Below are experts of layer 8 (counted from 0) of a mixture-of-experts language model. Rows are named gate (a neuron's input weights, with its number), up (a neuron's input weights, with its number), down (a neuron's output weights, with its number) and show model dimensions 0-127. Each number is 128 + 24 x the weight over its row's rms, rounded and kept within 0 to 255.
Before each expert's rows: a language model's description of what the expert responds to. This comes from a sample of Wikipedia text that the model never trained on.

# expert 57
Description: Closing pieces or whole action words, verbs and nouns that take objects, such as (scar)ing, (inher)ited, support, need, make.
gate0 [130  91 108 146 140 156 164 133  97 148  87 151 138 134 117 121 117  93 143 171 140 120 120 135 128 131 165 144 143 112 110 120 123 140 117 127 125 125 149 128 157 118 109 141 145  85 147 155  90 124 177 114 125 187 145 136 124 156 148  97 115  94 134 141 126 110  70 135 122 113 133 132 141 104 128 111 123  84 115 114 118  89 103 130 134 171 133 133 106 156 116 161  79 123 158 133 153 130 140  91 141 107  86  96 109 135  96 156 136 119 117 110 134 139 126 133 141 147 166 109  59 128 145 119 121  93 143  84]
up0 [123 143 151 148 150 120 106 100 176 135 139 138 116 148 115  80 124 149 160 153 113 150 148 171 125 176 128  95 117 144 128 133 141 110 104 120 122 102 129 163 165 123 121 102 149  99 121 119 144 126 128 124 105 136 159 141 111 116 159 126 105 168 101 137 135  79  73 144 107 129 127 115  80 118 108 150 145 116 166 138 120 122 158 121 158 162 122 142 144 114 133 112 112 105  87 136  94 150 114 163 123 150 110  88 127 126 130 149 148  99 122 127  95  98 111 108 109 144 108 100 167  92  83 133 122 129 129 116]
down0 [175 119  93 111 137 135 124 138 150 149 162 145 120  99 125  86 115 166 102 110 125 113 144 163  95  99 104 102 110  95 140 121 127  90 140 135 114 121 128 169 127 114 159  91 169 135 123 109 193 152 145 110 108 113 169 128 102 160 132 153 112 135 128 142 149 124 163 140 130 150 144  98 139 129 141 125 134 121 164 128 151 159 125 163 165 114 146 125 140 102 134 134  84 138 139  92 110 105 135 122 144 158 149 119 116 141 126  86 133  79 158 136 164 117 145  68 122 174 128 112 141  97 136 121 133 120 106 157]

# expert 62
Description: Passive participles, auxiliaries and nouns after was, is, or the, such as was made, been released, important role.
gate0 [133  91 109 184 122 132 139 110 122 126 107 137 139 146 104  85 132 174 196 130  91 130 115 109 155 142 102 172 138 137 114 104 134 133 142 168 117 134 127 142 134  93 163 120 136 144 114  95 128  97  84 139 138 110  98 141 151 155 155 143 162 129 115  97  99 134 137 129 117 105  83 174 170 103 174 139 125  72 101 172 150 152 142 158  98 128 106 120 118  87 106 149 134 116  93 163 101 130 148 119  97 127 114 138 180 135 142 130 117 177 133 129  98 119 110 165 140 129 146 113 125 147  95 110  87 150 169 128]
up0 [138 147 159  87 106 156 122 136 130 125 131 115 153 106 118 162 101 134 117 133  98 114  96 155 126  88 119 156 127  99 162 153 110  92 148  83 147 114 141 133 141 133 144 142 133 108 134 140 148 146 130 159 179 138 132 127 127 126 127  89  84 121 172 104 184 125 171 124 189 106 124 127  95 113 139 134  93  99 104 138  97 144  85 131 133 146 138 107 108 151 125 126 102 114 142 103 103 151 151 146 146 112 138 118 108 137 120 109 110 105 129 156  98 109 154  93 133 136 110 153 161 101 134 156 100 133 102 132]
down0 [139 135  96 105 131 134 139 166 137  87 130  99 107 100 120 144  88 153 133  66 106 136 117 128 129 135 158 164 156 134 130 151 138 106 138 138 127 125  99 100 136 108  79 132  80 119  75 121 147 154 125 147  97 128 142  85 127 117  99 123  83 155 100 103 172 119 120 148 153 110 115 118 146  92 144  70  87  75 162 125 107 125 145 121 107 146 105  95 138  88 118 111  97 104 116 103  97  88 143 176 149 116 102 119 137 118 154 106 135 183 138 124 105 102 144 119 146 109 149 158 119 121  90 126 135 195 125 144]

# expert 56
Description: Prepositions, mostly of, right after a noun in prose and introducing its complement, as in occupant of, season of, sessions for.
gate0 [151 164  94 162  96 113 113 137 103 117 128 128 137 157 146 140 139 172 103 108 117 105 130 151 121  62 177 112 117  98 100 138 159 146 105 131 135 125 142 132 123 152 147 143 158 131 141 172 135 113 125  95 111 132 135 111 135 130 123 121 139 111 129 119 141 155  95 166 125 109 111 167 111  77 132 145 101  98 105 108 160 103 123 157 122  90  67 134 122 128 143  88  97 179 116 144 154 136 147 136 136  89 151 134 147 130 156  81 178 142 132 143 131 117 103 146 130  98  78 129 133 144 130 137 157 159 163 123]
up0 [ 98 140 119 115 148 149 137 119 136 113 140 107  76 150 131 117 101 107  92 125 107 128  97 148 104 124 152 144 122 135 103 134 114 121 170 153  64 171 174 112 123 121 110 148  91 141 140  85 106 116  88 120 131 153 103 142 132 116 124 129 132 142  62 124 102 141 133 159  79 120 140 171 126 132 112  94 126 116 137 148 143 109 139 167 149 159 102 108 133 150 168 102 135 154 131 126 123 116 115 117 149 118 165 115 120 114 144 119 120 147 117  96 104 134 140 157 149 144 125 156 138  94  99 134 161 109 151 148]
down0 [ 97 157 153 117 149 127 127 105 138 146  94 108 116 100  79 111 166  92 156 127 131 114 125 160 105 160 126 142 119 117  99 141 154 124 124 140  94 129 212 139 103  95 156 117  97 106  93 139 117 130 129 102 132 168 151 128 131 143 143 133  87 104  93 144 138 155 127 153 105 140 125 143 123 150 136 123 123 108 162 171 122 122 168 138 121 151 146 114 132  96 131 119 137 105  83 181 116 117  88 100 111 111 146 134 133 153 136 113  85 132  98 134 153 169 144 164 143  61 110 134  84 134 118 161 141 111 168 116]